Experts of a small language model: 32 GLU neurons an expert, a softmax router.
Below are experts of layer 5 (counted from 0) of a mixture-of-experts language model. Rows are named router (the router's row for the expert), down (a neuron's output weights, with its number) and show model dimensions 0-255. Each number is 128 + 32 x the weight over its row's rms, rounded and kept within 0 to 255. Numbers have three digits each.
After each expert's rows: a language model's description of what the expert responds to. This comes from a sample of Wikipedia text that the model never trained on.

# expert 20
router:070124154139121129161159058126190133165126115170106202104117083155081145109092126167110103139154112123102115121180079107133126080150076045053107078149107060128147197129120152105118161106152162157178126120173168083157116168172143186189144095105147091168093122065152083111101140139118113063137164109130066145194176151101128139071122096067074116089106139141134193159174122143098137150155092130179116124109119121125106187110155145102096080129140118158191156084168185122169184136141174085094149187106110114162144159130083148134134163142124107110172129119157128168112096117146149137087084094093174116078146107116091136154113083191143084122123137124171082137115113101152106177140135131132138171097121158154163109118125128120126105153075066132144159116096154108123171125107146
down1:116121125100150169129158139078136156094080164143133104112132106072104155118116145121111078152133089139159126140164107149156163131098119150160089145119157124199093134102191104130144099111102112160086104145164133106108137157099148157112108133185118082172103108097088165113151109137146123145096155108109099154085112139198139136155135100102050179146123090117100092182135125144089150154126123085057137118090114099150119092141165079117063140154101121153082103095135066135145186093094135132053123113143106209064126162156197129094125066142126207174150166080158165182056122113112170129139103084120179076152078130154154135132087126127087176093113215087103120095143111122094164151099095173169038079129143148131118124125138110144142069171117100134132120139129090136122108043124121
down2:133105101110148160105112142145113151149101087134088101114111045193146050112112083105155155112119108106131153141147107121125141159136203113166085112118106123121181105141095141158153090164100088111155163107183111139083141110113146111117141121070092123129134116158105149103112173113155183087095076147113163110131077104175139142202111225190160136165160153197089088074162102103110139151106151098167088150190101072074188106100115132158088153140101078139071101134158133121107152136097128096124086084181187116152171100123124121143124183112124123148172179216126157079122169102042125110173118152087150120148130134188212088098134152103135164135157103072101125120154156121125101115113134114088137130167107164067122169111157125136136188114156134166117118146166141143086141133128132
Description: Awards, leagues, titles. Words for competitions, prizes, institutions and offices in sports and career text, e.g. national title, World Cup, Pioneer Award, League.

# expert 15
router:166098120144095096106132137107140086104124073065130172164153058192148097140174200163106114182098167147087105045131166184134111107081143163153164129134109114118168097113173086125126094138131177115124099126086130164050108100157171157106064098145079141121106104114132145116177110174090116112163115208120139096145100118083137115054112092170172108119137104104127097161115137124161164102123165127115093104159162129131112112130126140177079157146093139150107137190060149121125118163133064082108125154129137100092135100133110176161130101178143172102113126161131070198127081116107116144134087088175090099144138156150152187139187143074125094077125121097183129150162142048176141175113177129092094084152155116120118084110124098145100082148167142083170158152144156111086096130123136
down2:206146141160119101189087137047081137104110119143129106114101080108153125172109168108143086103127212082144139068167203131139173136140101142121096159152140162205104101122132179160107142126120117129119134116117199101181171130095091076167099135180078194093136126142147149107116115154129096081152135167143125129106178152121123066084108119119086197124161153131125069091131131133066130138134186094162062122112150151124136117133157158126129133142109124157115080122079124173132198189116141156031102134151189136126128150173079203098138151135122161154123086121111106114093127133183156090095116126153099101107094112113169191126134158136068126158161148101122162150158135118143150143111109130121100163144172141187103118070126160075150142095177090142163165155131124082122103121104077
down3:116139191099141177170132151121082157122182154145149124089149145122106122126125132179149145108100176132092145155163120133124179098111156185155053111127110171123124137076123099109184147122113207132109156192152118096143126199119126112091095125105155104117188116133161155141070131138101139155122134071133140174097083128170122136135123131129092095096143152168158128130127152100108143123126078068090082080131142135148137066075095155149129167115137158133183040134147097140148149155179095126122094151086073110126137084206160096114127161094111177137111121091097153107137138166120153112164146113127118098196133158103175097121046107151114166122151113167118124092089038179089177128077107145158119194123190190091092132108087142137176117080123103144121146152109123196052183123131116
Description: Word-initial Latin prefixes. Opening pieces of split words, mostly Latin prefixes like res, rec, inc, cons, as in disrespecting, revolted, self-conscious.

# expert 23
router:061110131145152150100163142106092158158148150139129125204106138132109145171121126150137148158130124139138123157145135140106157124145154120067140170104052144092116173097142086140114151145119148114130127061082143126124165149099085129041160184118121138055148046128120115172132131112122210134117108111169168142131131170124102145165140117139185129160094097137141122150104093073096112134104180069102197174138162189179150142102073135121098188184165144094085101072179122056124174149171182149167135126088161099163130083140090078152100159066086116123150122117116150151074134191105089129082126190138122131047154117120117117150124126089145115118105139128130077113127137083125191127160110078121097075110198133082170132121071152116086151170123114109084114135141142120138154159155158
down1:165131172158103097127073107080133069081182093135155109137195054109148148149141092099139132176112131164174133122139124156082105116094132161124101087151121084136114082076185061135048166161120098125129130144094169154089148116173141148083152156096117146126129078173139123130167134142079154123106116171159027182123111096087140117101134081153120101130144121172082127158158144112180101136095184142114147170149134191153109165100105117124109175137183167136102115179157161101120166061135150113118152109118157060106098113110104136080132169082109163069157053170153074138110148146125095107146152099166109143097197147129101136112136139049168110050099170138131180120110115139185111114136169086123111146124157151134125148098163125131163154070129120144070138144084171126105117145100105
down2:142056149159104120118125193111127159140159167123110126099112120114167093137132116118119144132161162123124110112061137149143095147183195103160160114138075141110127099054116075172136138117084161136144046106166157115177081099155175141130126092174038122080095147162116089148101097100059143177152139158135152133110180140129099098102106132173079101089139155140120175144081190148074199144171174132137165118063121142094124147192121089131085107101077092088129149144103129132160117155121114113051142121105146118096134103106139172107130128111095173173134129174150135130091136078151120078124148166128106132164050116109084072093146101133102181116145130154174079126191119063101083163140173130102161077154118084068099102142068093114117128140157123134136114135160171118144093131116178
Description: Citation punctuation, institutions. Commas and periods in bibliographic references and tables, plus institution words such as Press, Museum, Gallery, Journal, ISBN.

# expert 51
router:174073150142083150088173132121088078099147135119166164184116143136144158099132160166189146167120131078090094129170148086146086069107150148168156183143121137102131143133099091180147124117155105138113070165062106100150080162124173092062092128116105120128110105169110133097153154145177090134109147112151075190111155105114127124052102134122140126171134126143127080123152107180112141123123107150116082085146163113099129077136157127087116150036135092151145111115076163138128086127171079152166151199129140130139143108148135134122207146190136125098151153144156074190136150155172128074115104116127156120158151101155109133116130120178090176135143115130195071172074157123155112109153126119050130107101157166134168193133097086117129047090078115106167111104165139086192131116071125
down0:108109101134150207112154107209167146131120153113122077086144085089159087122126081120112128144074085140149146167151156080113135108187152107120132128088152135060116172117193086114190137095146115074084160112110124132111156138191078118160090120151099104151112114113092105117117169126162096098128135142117117138117137151132109193089153160120143121052187072150202176151120117099159134168174137134146121113150092106145098120140164088084090205132144118103109123091139082161160143152145085150182114114090139067141131136143072142154089119108159134132099092078131152166115118151134070103144121091127152152087106197074107114176105156157096114157127089113125149163142106062201138161170058105108167162190144171125190098142157128110106140134105163148114184095120115178195145113074139
down1:132120083131074117115112098131095114131154137113110121206052160103106057164135120146152173118153141122149129178150163098171100092124155104097130093149112138113144086135091135109100108134146135101119114069089171150135097058111088144076111225122077147118107131107109085150136151127149114087065136075137172140118190117146120161144126073132141110168173079103184129109127145171144119106171170138112086088129131108081124163170125103151119147120146152160174161132110103125143104225152118104129108068161144111164175110139111064136060168110185153121117135164162136118126155103086118083103092142109097097118076133118120104108128163068111109112162118124081179090111194152167160140214148150136157112128122127101153226155168145109133121155156116067101193127157059124144194109092127
Description: Word starts in tables. First pieces of capitalized words and names in tables or lists, such as Esc in Escobar, Ret., FW, Ab, Sc.

# expert 27
router:059083135156153154082153153101127154085145112143101200181147123112195160079085160140151127086108126130077189160164130082140139130161115149072127133140162134150133175126159070138132177103167086158093159118123092092099214131111142160160083085113075148133083080092161149097096096161117127117066092119161133136096096146138138128168177106092179154104124083089170146081122139122146099143115104062145089148114114146126080118138178132144081148113133132110129168158134148179108135193146076105155138129187114119152131153094132105115163154083068142113158117122119135105117147181049072174128084204079099161182130138143085084066121138112129109100154102123138099211089130095126160119157114084136175078127146131110161146130083140175105152106126131115123148083110067122107161092098178
down0:077141124090136104138159087189147114190201123079086110113170138111120093066089107122151138119091170131150101129108132081070086174114067131090137136137131170145108120127149115166081159110128198098123142091112167158113095119119120089164123157105080116098100112166133139172131142077143142126063096142095119084174168065080127149141096160131160102174086152198111113141128072135128108107132186146140076125171087112155102087138075108157157149176103107072095087160133154126178189080148115074139132134152109130140111096126122077110142188149150126144182149127115127145104106132152173120140109075131116202111146119181096094181126112085192110130092174168147150129174115203171128104118139103200130117120096183120109125094115094146186123101106158154147183092166194122165108164162152
down1:148118190111082075112067143091089077135155121165140075126175132106105095117115143142065106136150177110078160118175143082175110148130094120137109198116145145139072123152085125181172166169143154091125070089144218186160132086129161078122122128169192133161100129129138168108164146129171142118089111135143092121137108153220173122172168121125111151139177156147115073081148138167148130133151143144073074127148143119111086087096095112113134141125157096125146143156155166151101125153143192149102142182143110159084104148118114129145114147150182067128108220148105132177116097140146104128134112172148169182183110135112077181097096137121069139072091146089094121136174099128122163111089116091197139111093137158181109106091142147115093064123080109129123080145149093128082129101140107
Description: Places and nationalities. Country, state and city names and nationality adjectives like States, China, British, Texas, often in tables or after "the".

# expert 24
router:148091149190192206110116155107093174093125113179112175150135081068117147139129100136136083069124133173116202101144117046133102111156160122081167170150128088146132120123139156121111063056161101113102123075100148103069152124137173174122184074069073129075070129124098169106144131163129160172139147138140146152115150167138131132129149137154155127125149138144164084132150127145106107141113050058122104077125128106166112088173144165106152159122160164154071133105105160117170125122073080138173123110147162133123113140100142173131139198091118135089200109112082094174113124145133109143156103109113151104174170135135105124057135120148113162105103072164156071160112030173159140121077158172123111141109149116104154147111122199147113104124103127131119116133149047114131130090109139
down2:110151132085112082162093126058124091137116145139128133070135151181129078121128139165133150184128137135156083104127109110137120108154104062139141099112186122111170059106145115131110095173111142131152140164079154088077157169112160082105131168142149094134133147091075182119106080117126107154141117150108094110108224088093134155134086157158117100156099136105066122101126158126090128132143119139150136087125149127109071100133157111116106087105061127112133134101142164122149113092110143179105215143156052127086104123108161102053183119125153113115109117149132127139117172131148136144139125117111146156159123081141110082175148160165116146090162162074168137149138131152118051124060177112107125142124066136206099110141140147145255123101146060169101175141073079142146149080112095
down3:183044152165073120107114180148146147134173078132132093134100171154169117162123117149143106097145109093139162148104128177127149117122157126129131109122105178089114148168071184148146127141150102139131109089136149110081112171148106109195140175149100103184113172135121100114150063102143168090156113088135134129106107149116135107182086129146167120112144070112137196097052145156056161072204109107131163182118181062145191166148123145144031139116089163122115180143106043160134177079167109189072075096149147105098127124125182141171159142200163135131103146148139079114079107149065163179134131093180130121136109112105088143104126118128167150116160118137093156157101138113111090147114130137115140114087156130125125125109098077128173141141133162123168141153158156137173129180165110
Description: Closing parentheses and suffixes. Closing parentheses and quotes ending a parenthetical, plus word-final suffixes like -ation, -ity, -ra that end a noun.

# expert 54
router:189116127150086109086196167126089135115150135065091102052085153186153053158105107145162134114130163117167156052157135178105123117174141152112113115149166129125118083143120180072109071088078117099108146190135149135121138067119121117105124182166115134151120180132082189138149154121153107101131133134132153141122101072129117073156127169172140093130135146154176107144118140081122102150159149091096091135118127099145133135132145156082108160119134182171152126111167134145137180126148117156140081083068099193114079140130159137195132140117123117149152111150090157174120213143133081112131141110126136133130125120151208159134085129125126100163173063119116164105183067197101176080082114102166160057100130154175163150164124127111158123174071098125080177155163115148080096116156134
down0:113165110119167123178152106121131113136137112118106156152098104207124043109169111165103156111143154097088102171131147144140085144176096119087136193126179099114067115104144124124150123112117154068120160144152143075176121120099097046147134075186147124119135173143070152136118169111151124135155110131097113143110105056090173140067152088119092095159130115095158152119164133074122069162109182087131128079134113098120112134081071109092130077122139131119175155129120170108136112145210181132200128128107104146139068090078126165143135152113145132093163112128111162216149172178155130125140134142077081147104108186106149055134100105085090138144109082166123151154140101190100141100112115146194116131091181139112107157115138081119097141142139070139173196158182120091129121146153080
down1:133056131166124110136105164119113144102127077168093123153112117177137158158154134084099059113143109106049162113118108159148128146135111136100122145170084114150108127159070133144101144136191225094140152095130090126056125109088165096189146095142113080194132145127151106175136098148138158152165107117075099120169115175114132130160212115122100064153113167122166153088150032110118166137143142186143110084112110176067185100102134096112119171148120100155184157096057133156139182183164132114139169130145141112137143093129141091111181138161169170151139131124157153101128120142149131125107157112138071097072135115076147071171110101126159118144089141114093081162166129115116123112124114206143090170105086135102108130126083080223138136129131122089115135114123089125112170193120148
Description: Pipes after names. Pipe separators after a cell's text, especially after lists of names or places, plus semicolons between list items and labels like Born.

# expert 35
router:132097166160113131107102174126061099124147186158126118169105148117082139163098095111132088106152123102122134118148144120092120095174088099114074162125130152176133144110115186138147097117093112092091115113104111138088127146136155149087151067123113145129115106107097147091049097081110111129095113094089180134152128102158150126144151139091126107136117168080160113091136144137130133085113066128130134116166172118174154200149118154126138112045183102194082135111113151117030127111115112066160129083198113125080088148122105053197090153115061150174114123085100119108155156141110138156110118069161147075165148112096153117118077124121106100114098104123082120149176082185117110101156171169126065127125186080107157088128095179146108086112204159101178125085096101085143141097148063
down0:063189114136147166117135179103087125128156128121114087187145140130175133140194183077132161089169168119122165107129102181139160130134109108134126144140092128121093206079109118127157091184113154116129130130150050060133127128119100140159094086179126114119179167175179136145146169138164162135100097180152177156124169083112153072113162203122096145150119125142134132053046158153087135123144077107136179106124163115130137047103098115107095165159102167144115111164138134127073158200116143167052121124133165123136083155081159088139114187121113142129154153136115119137198127124104134145176143116104119143165176099142127024172166139132130167153135108105109201138178065172131133116149128137084155139175110108152098101163148138120095120149092143159141127086142091136127127091161103
down1:137205169142110092105118110162163108126089120129075087166131071156231143110145131134092152078137143123124111114170138099120113125141071113097115113141117084134123158076151132139120160120178128135141086112193135143124117095140114133176132145153112158151105132101132110171050084155199163119192086149163143088076130135114123121163153160111119111189099166058120166134191160102085140139133166113123081156138138104159134129080086162120114102118145111133156174103173199083103116123172199178126134150133088166123151124137111182073081189138168121101160148126140128119123134112128112107122120127142140115094200099156187077155119131117187114124195134099124179130133120172128143117126084134125102157047085121161097215074176035062148130088123121165140107134112110148089141143122128
Description: Line-initial capital letters. Single capital letters opening a word after a line break, parenthesis or quote, especially H, as in Hunting, Hagen, Hinduism.

# expert 48
router:137132150137135148146050154114150095124153143183139131148153096173056174110188113147115178125110116162141168098115154116198169142149160138119124112143128142178096112130097167122125165112160126065076149084147108066128158090035094133131129108151110109128112115113127078156137127117093066127163093149143110115144133135136221117113103121111138162120113120098171136186151121113166081158074082131119134148147100069113113119158093147158138129080138100085142137138090107159073155095083091120146093105155091106130183080133144116147191101083164167132102053101128142157077159152145200111143116166144096104098189087134181093088085129144164112130106097131128150128107175205120125170192083165195110090133164147141069148153096150068126166154155106110112055119109120111156152177126075
down0:149176128134131112138133123141082118146098096105158151103075130114147102110137139150138085111051130122112144068159111224123103076081132172107108130095132142075107178130163061060134135147072120046134129087107089117104148181078126111083122150140160075151138154175131201135178090110157134129089164150087145115107122106123092143137144136156165105149095196128098169140089138090085131104111113144153111108114109099136163107118105136169125140132146173158139123141082127128044091179158125164238111107140119099133160145142076132120146212138143110150118181170125116111168191070075131150134152045152131150110102076104158149147144089053148100089134138120167103118191061148106059151093132122076138102105095138106140128113123159142147163140091143109175125112159129150119154118099164
down1:098121143106101130086187109093096132140108091117156138134117134060180128154114137114136053149119109108124131143177145136059079120080118135095100140076157154106140145103189084100137124121132135152144125096113073151114101149151155161102142135049114113108143148184112228159157144152149149133114164096108119134100142166126115160148154126139144075071118135189082107075060141138133143115175123153163118105108164159130138156047152118150194102163118176180160146135156131109137070165138160131137153116145142136172091169132068091088086182161095140182152195164144105063178119092110093168075149084077135160146106170133061103146119114101130130119130149122178128122143098113111066086044152125085162147110069111102175095113203096139142130115093129124154147134175094140095143100074116
Description: Inside parentheses. Tokens inside brackets, such as abbreviation letters, years and word endings before a closing parenthesis, like (JAM), (1271), (born.

# expert 31
router:203147144139101098152099170158114176151079114101112151191178108143137111128141181135098120167076139118123103040173103187114123128158177095194191154136124160133148152111158153181125121158164185162165102153109159149156072104122170087096083088150127088183131151131183138145149102154136161109102146137134165118193177112131063128148108165131080133092153179118077116078151125089103165113139074155151161173117173170083148118106136108156115143147098188124122142118094139135130131163089118106115102113137132125083130193148169120095108089176106096156088160165121114159173093096174178074151113121128180102127105116170167119164182126103103070161148085159125099181143118113116140095117161168075097116162088087161120133159176162120088121105159187196096139133121160123175079135144169
down0:148136119101151140105098143087112092129153140145172127111129142124156090160127117119096117079112150093116167145147105120150095129143131084121157108091182143150127113056101119098162106131162087157147158122173151103140173108170169211134117131195176119178135091121091114130030179218131096120133159113137114114147157127080089114111104084102122164117063132163112139094161119130136149122068132137100105116091168145122102154189134147129090142141125138151077167139167157115077220103094111156183137088111137079105152101126050139152127124131129106109161116057125173125121146130208102117150127137146132178117186177121134091075152167121141138113148107099168127120160155151077158096110111077132121216116120131162192198151126174071101085092110141142088150082173091074160120095103064
down1:128109145187098100111164149120133132146137107156128083158108121127119149142129173127178136115156153120152117095105144124123173079122123184193196077080055151156121108113131159112133152201094084133182120129142174185162156099165089080113167129065150091120170186108125093164138133161107070111066089148109120178180138086106081130137125129110165146132154156093087087139120124109078075082093152097105137126061159103153122109151095133137111143133085094165147096105140173164192129062132084156126110144116136147166169163134114063097127071178063145070161152170134137182133128065178133135142138144161177114125075065171107133137083108116132121186112145177096141097136126090140153139143122138128147072161133130141132219116157153133144210133121113156181138122124107084149119110103182
Description: Mid-word consonant fragments. Short internal word pieces right after a name's first letters, such as ib in Archibald, ab in stabbed, ew in Edgeworth.

# expert 63
router:135109085063154150182088118148167147114071081144087168097187118105157173143120113108063101125134146117148125152133170144159153141103138150113204115121192127158110100085190112080159094131113133145077075063135185111104139133083150121168107195146165171144132097134152138122134107111090084132100119140123148149144086136148153140191161168161139115138171095106114076151164066135190123170168136111136167082118165111129099130130108193179086167152161143120086102114079129128084122119094139158110188185156116152156143141109085148123090091127107118090152198100150147140168203145096141131079100082134109155142080150162072123122157182134118195119161177131130068164143101127103116151180125173167170156138132087100153152175133136121098150146111188056130094148107115104125148102067083
down0:129126118093137113153129142067163074058149158127170124120159105086203182150115116090095118114182138113066136125193163094129110143120162079140169085151120163170105151096127140075124131090129076195100111134151142114120176172107135126171095106149194183115113107077155117080159150126147130122118196085154057128170052127197107113125139116158149106082121071151137087160150088178141103148089114150117093114179096144137083103080106136143156136158136145121092151153117100150093090083119091094178158100138151105097094150107092132189146091095106097097157114161084136107125101149177161127073101141197116125153186105159144143093153130158144108176141129174143136118112177124098123092114127099187115135183118149126107115154132126178061149174149165146165085074107145132147108081053090
down1:097157108136154128103092223130097204126163106171074065196162097133098075097136117113157161178124135109184085096126106106100061180141105149098146133173083147136146116140157124093103100146083184114116121144140139120112112107125169083162135174201070153118201160154115108123145090099123089149180095134112177142102100133094105160151176181129134076093105122156193167132133134077121102132135132140120163123106091179099155139192125151112114115125102157097115173142169122152137181137171121153176134186134119178191172113120125121114107125132144164203134142158133149102124161113043153120117193183175108105115145104084157136190129157106076089135098096139095061139168117112139154126172102179149146153090115128105159151112135142132069113163126126110101166127149068119192123129155139
Description: Plural nouns and they. Plural group nouns and "they", often after numbers or "other", such as members, children, people, cells, sons.

# expert 2
router:152144159131122090143128166206119116162168081171124118138118124104072103151106108079136168140089084124146120140108068138145137122125091182123100170120073116096184116118078136073128106110097135040152082131124178087145116125153154074070154090120154156106180173108132104088136140122161115136141132041120113129073179089098116112134126190120136123154148097130095130089173179189164148104125149132129169124127130168097154111123110127091137086073208134125150146100211110124148106122133088071145119210172132130138126123108150184167127102071154065117060140196098191133128192197178173163161162142128150133066112099058134138178139143156139137138131092103137124082159164130131107149145189115140131136181078142126097107123099129154124159142111160116157128122139134145087083116144096
down0:079142137128129194147104154072130119137123122129142083183120123124123101134144131105143104116102122134119108135171138166140117099113138111087125190126119126144111110136128106117180118088101156157101155197202149087120164104178132143165131119111130113092112125160109130149144159076122109099096097097087125145066157166121182145135091180153084159140179116164179125131152114132134199129096159147109107117140119147116095178101076139162074085085153175167049140124127075112099153116083103152199095167075113130140103083153104137133209158141076091098110203128046131101185179088100112166104099122112121078158140112133117132192135144072087067140124088112185093154166151137082199177204114209139088113125158126134130124096138142155124113095126142102138144103197118130089064106105123
down1:113080132131148199138085140127113156132138087124179092110105204137065063133144139116104111092101106133150159126080104089149144143145130095157119113129138155144092146113165097167189107122154132109065145071127161115138112167092121105138154150127145175035077171101103154092140206080150065184104142164103155151101080098116131208134141109126117143155179111146094095128172136202172200127144123088104158100132151061124088195148090097154166155061143161110147132140152121162192119100158141142173054114125067132194132120148100143153152139133108078131136158106140155102150129123166147144124138101153136126096127124064125166199143137165205146113132095123134162115180111150117108168069096137185111119101164136064130148090150148127171083148105103122108144156120117127112097115129071
Description: Preposition "in". Mostly the preposition in, plus during, near, across, throughout, before places and dates, e.g. filmed in Spain, in 1895, In 1766.

# expert 62
router:147142132040147158141137061113149123115108105170124146105147134194130114138121099093107099082118140106100132164139104108154158119134128135119140096166114071132152098132176088127081160130123076135089139101123054088116151187188151186161144155113105140133146107128148120066158118154126069090114112098095150147108104140169087098119182078129153073182163157131155074138157162140090190123144041091060164180135100108142127135158086151147101098108123128096111068111083200214100059124111117115129100137116100125161175164129169162101127171126099170116136210112174115112109159138174062141125082092084165168130096134151153103134122131126164162116088158087148122118105056100156145145125108148136153125150098125199178162161196158076094108165078128119145120124146135099125173119107135
down0:155128110123105113129110165108069154152160089181154141147140168147116131094102119136147137081161117100103130121126170149059135202093154126107135082149127112077148138149039096072074090098049138115099090154134113094074138138147167116135111106124124136140121116123171115086141136123146102191087079170113121148064118115123144121118115139147183131205086141114105170125180138145149159128121132105115118214134089149109134142093199153152106114162107162095138119169170090148082116133081075106163129179164094116139132135125065113096128155160135114193039177105117085108168136099128182109183045122077116167150110128118104166169186165092102112082118092172096107064169071116119116110221112150157136122102102112108157095134137147121135130160162108128111158102107097100185136164158134
down1:133190122161154029094107189128124155166123135122176076150087103121086065181129120074149117136185161117128081160152120077120113196094115148101101088165169185086138112146196141137101194168054133131173143104111170147143137061213133114114140192126101128096127124157142124140137080098213094158139143137143115140114126126118163123075111149157115127116132154148127142139162124128115153148206111150135141133117144178084163158147120133112100103140105140175178093163173181129111096135169171148135104104154077174126141135134143153108158144097153104112060106183169117139135106103127129146180112117084099106153103115101155098170098123126151103145093057131136141171143132128143126154096180140124075115145138193152127035107107124132130134107124037075106156150112093145111127119184074
Description: Object nouns, pronouns. Object pronouns and nouns after a verb or determiner, often the thing being reviewed, e.g. him, them, gave the episode, described the contest.

# expert 8
router:097094170166127171117122152162084135124136102142109139177123111132153139142083134126112118060165068080105150110153170075061102143161165159157123152130095138124173126125141151134077113139163109112114138130164117142122162105160158155124140056097032080120063118069150146146204108174104117138121105155111169145075124130228161148101137173128089177138171134125155130133167130165129149132089108122108134168140118156092103108125155114158135089103131186127103188165089193109093106164083113153148118130142177169088120098122056110114094131115128125116159146117073059131122126123125134136105150178168126136144082197096065102066116116117077088183056104117084081134115090095104093118169227130110124152160126105123159096120075194169074094159119142132148122139138109107158131144130139
down0:141092094157109156115087108155143138157092147155095138140186144121131154117101138140107204092122113060084097153170064128143143074040133134132160150101129119177073113135160104077151173089149067168115153141088163119152149108196124096138136124107141108101106116085183174122100139153153157069076108125121110091106158096196164140122136168116102091156121125077137075116130113152153097122071094098102194086134100139162136131085149143107192131106119093105140108131121122108107126127153201158123165077147084076118139183127116155174075127085075069069147127165115140099131182204186127103152085092120139093119125092132102133117118110129112116131096173151069157099085148107128118157122127104167131153117121184140141143065158095150148146078156166181139091104141214148060120126169108
down1:052188083092187185149137034137164112207040144161168076145179148136120135085143145148131104139069185077106101099145055096182114114104132135148127150120134074127108074085109161160150109150120126148097164107098077139122148107142148144144181159126198075127124154080138176063148100095164116144121106142113178127083168100153148148139172103089190090143165078156136118060133137176160087146110157137133184076177110125156135121100163185123088077097153137176130106184116125178102112120121118173119098092158129078105108143162139134147126115096125095108137129121143160120131137155112184151148172115096099115141133078108128143118106172153090148166118164084164139055091146161133135150153156188129070113179126094156139137120118090118123120144091109071158128162129128128138126095117122
Description: Foreign name fragments. Word pieces inside non-English personal and place names, often Slavic, Turkish, Thai or African, e.g. Tofa-ş, Adul-k-ittiporn, Abd-el-malek.

# expert 28
router:085159136162089052137167092157130127168118149128097127100036167153098133136117090119129129155169134124168101118140125089092110155108099081108071106139148133124164182169098166163113150149170168130129109126152126154132115134133120106125130115097116161161141141137100077141053154091107129107169185082202116143167143130033115145085049136101096116114113168124141175095095084128080107122104177151175093144095108155090086169192159086135151093118102151099194174139195133105084172133183121094120107082083093166146153115134138117140113104081070097115111068166137130155079160100112134155135110114178105176068153120093065110170103080121153102182152161101092121171145150124090161123143140135129136136134109181128114082137156089107144142165104076163168128056099166118141157185108133
down0:095042119081111158153126130113133169183099091115061142124110132152143120106159122153142159123133163138129075072105086096157179084113099098093125118090097075099154131080106144130103159075187125111151142103185151105157133080133063175178124161164128155168095157106125140126095122135117162141068132164085143107143118155157123101131111179114108159110082161117157110168160129118120055102153096111154141182148117109167061105091098125136044148134090121114118097045099093101153201142104199135094129111081085073150122129134182157087133186088096150145131142141130153133070159123132135116121163146095123145094171129135119147059116144100156127160100068111105158151116090121098100158085146095132161117098164118095126149133095109168103109176062141160122093146079155027124130158081077
down1:124149068142130110127131103154154119121103150113137132150139162109164199162137119126143140196152115160138106112168137113103095094122097136110161145159121112101091146105130069115136127121173148169207118180103153135127097114146111145099088122145147149112097086085120164185170076120139111154151136116160184114123110086104146177111152130117092140126095066137177123172083139134161056136106157116145112129057105113146154135110196202110106160139172147112139164184111182108090137127200183174094139175082155108154087171144157108186144144143074154133099108127173203127139141140115193154129185124151160110123162151077111117238160070171122104127191185194201173118146133122154125122146106121155141133072117064111097123162088105125095165157134126117150144118135184177105116164169103
Description: Articles before names. Articles and determiners, mostly the and a, after prepositions like with, of, at, opening names of teams, schools and organizations.

# expert 5
router:114111134115082121163120080112180181121087113162151075105080205090123128109097146172182153078178138139142112110103076112150127152091160067168180092084122089080147160078129115121144140160136192120119133125150179166116148141128107089139165182093155077141117160109148098086099124106110098125121125104083178127075201114129072116108161093096122117098136163103128088179111160100118129098141165125122179107103133141121160131083131126140120108169139153158119149130077083092066105172132101152129143135143144176139063095091179128076125092180094171097157207171128173147131110121139138164165153168169173098178092088107174166148129138190126144102128131108072130096160090074134124186133099175134122157129083122099121100145198192169117057172133137144159173157125143128135183134125168
down0:092131124082175164142206131123145143119133169108165153102095155134124156157125106135136156091060110146108166134137108105122147168113104094122163156107137077095131163045098161131154132117092098162092157173128094031158136115123099160131151109046131159098105080199108134118114112204098151154115169086146145128162120176145141192127110124104124151061107117129145088165132112161167110171028092140179165117135142143118184161127143131151128121128118141093088071158116124152088114111115163099176139155139142174163110197138174192113145154139147155134076103101098057112168105195139087125139117131124128123147143139076183090079089166144158123133090228114146122111083144125207133132082124105133107164073159133130172193164132117144117154124139133127161148153168137116085116111143169
down1:119115076102142154169128130140103161136143134126160121187115120153145112160130161087032166077124111124121152140098144111094173143149190140117148087114113154137107101145152150121113140133072120106106147124096150136104174245080151037149080145091156109123134155137125136168144178108122038164120126129136093149137151110084104081107106147121149146147075090150165097054175103074140140123142135101112083116186171145069157085117143138109119102089170084186147098101160143119183122143118089106172106105115134112108110101159106100146095102127152147113152120169075143131165177137066082114090063117148117062069071097068089142126144132113135104207143078149125128122148127123112090078126117109132089094145078095169178133177110140170108137140149132099142189154082091103108108116056138
Description: East Asian name syllables. Word pieces inside personal names, mostly Korean and Chinese syllables in cast lists, such as Se-ung, Dong-man, Chung, Lee.

# expert 25
router:155144185153098137115144161113127124122088158119122115165154092122180135149032134140124134183133135121104159055162187150100179123140140049045169137141118127119137179206061117134127112121086144159101136116124085133206094145188136151140134055135160097143126108117090141122150154186100133142081183171094188141156165098142107137150085160110055188163164142179092162092119078117151194123096102174081122122130126145152149138138172100091153108123183116162161141064141112147098110121087094062152122116153137102112161139137146121100053108136135101149132103110096127158120100136155120148171133111125169100166109140096112112194156152164176169151131159188143101163114162172124101075082177126125096081122155131114126169171090138160105126165166111100140096111119055122111130103109126
down0:150109134161053100142124147094159102088124122163095184104148167098129133113199138123055097143117130147111111114136125129111126125175138145083110136101072121140155164127104161140117140091117072141146117127085129151081123140154109148084103167067152181176124200103110136182229189189107152086098102167130095158100121127106136109141165171175107167115090115090183108164127141066073126199154122080171183131101126128092087128169183124113138186133127156114093088112165201135128106153125124092111149092121073069119144092118103131144132133160073115176111140109134150199169105146096155112139096152144124149073142085123184111167116077107145164117108187098109119109135148128155131094106185135096161179133161114163144092157094132123168134087136116157115195091126068121162150154203135
down1:169092130164117129082107166084142142137135110148071073081060121091140072100207095103106152078083159092178108102158069131122148119123140134125119183162077135095134088056117109085122105116141125093064097136188158144101134165156120111125090150149115144098144099119076159150142178096103126151142141136108124103092153143117150104158085107132138135143081143094137104151159165179116143138122171115172147127164167086116209098120136089118114182112125173070114138108136098177189128163164152104150159141116169114134185089161130176137096129146115152145133105127125186130155183099150070107130140101137079096158091089113127115217107158089104205147116078142080134112118117094104117111172174105098086092170082077097152114085141162142129080109107162197151150113046158110098109164165158
Description: Single capital initials. Lone capital letters starting a name, often Slavic or Welsh, in tables and lists, such as L(SU), W(ollter), L(ubań).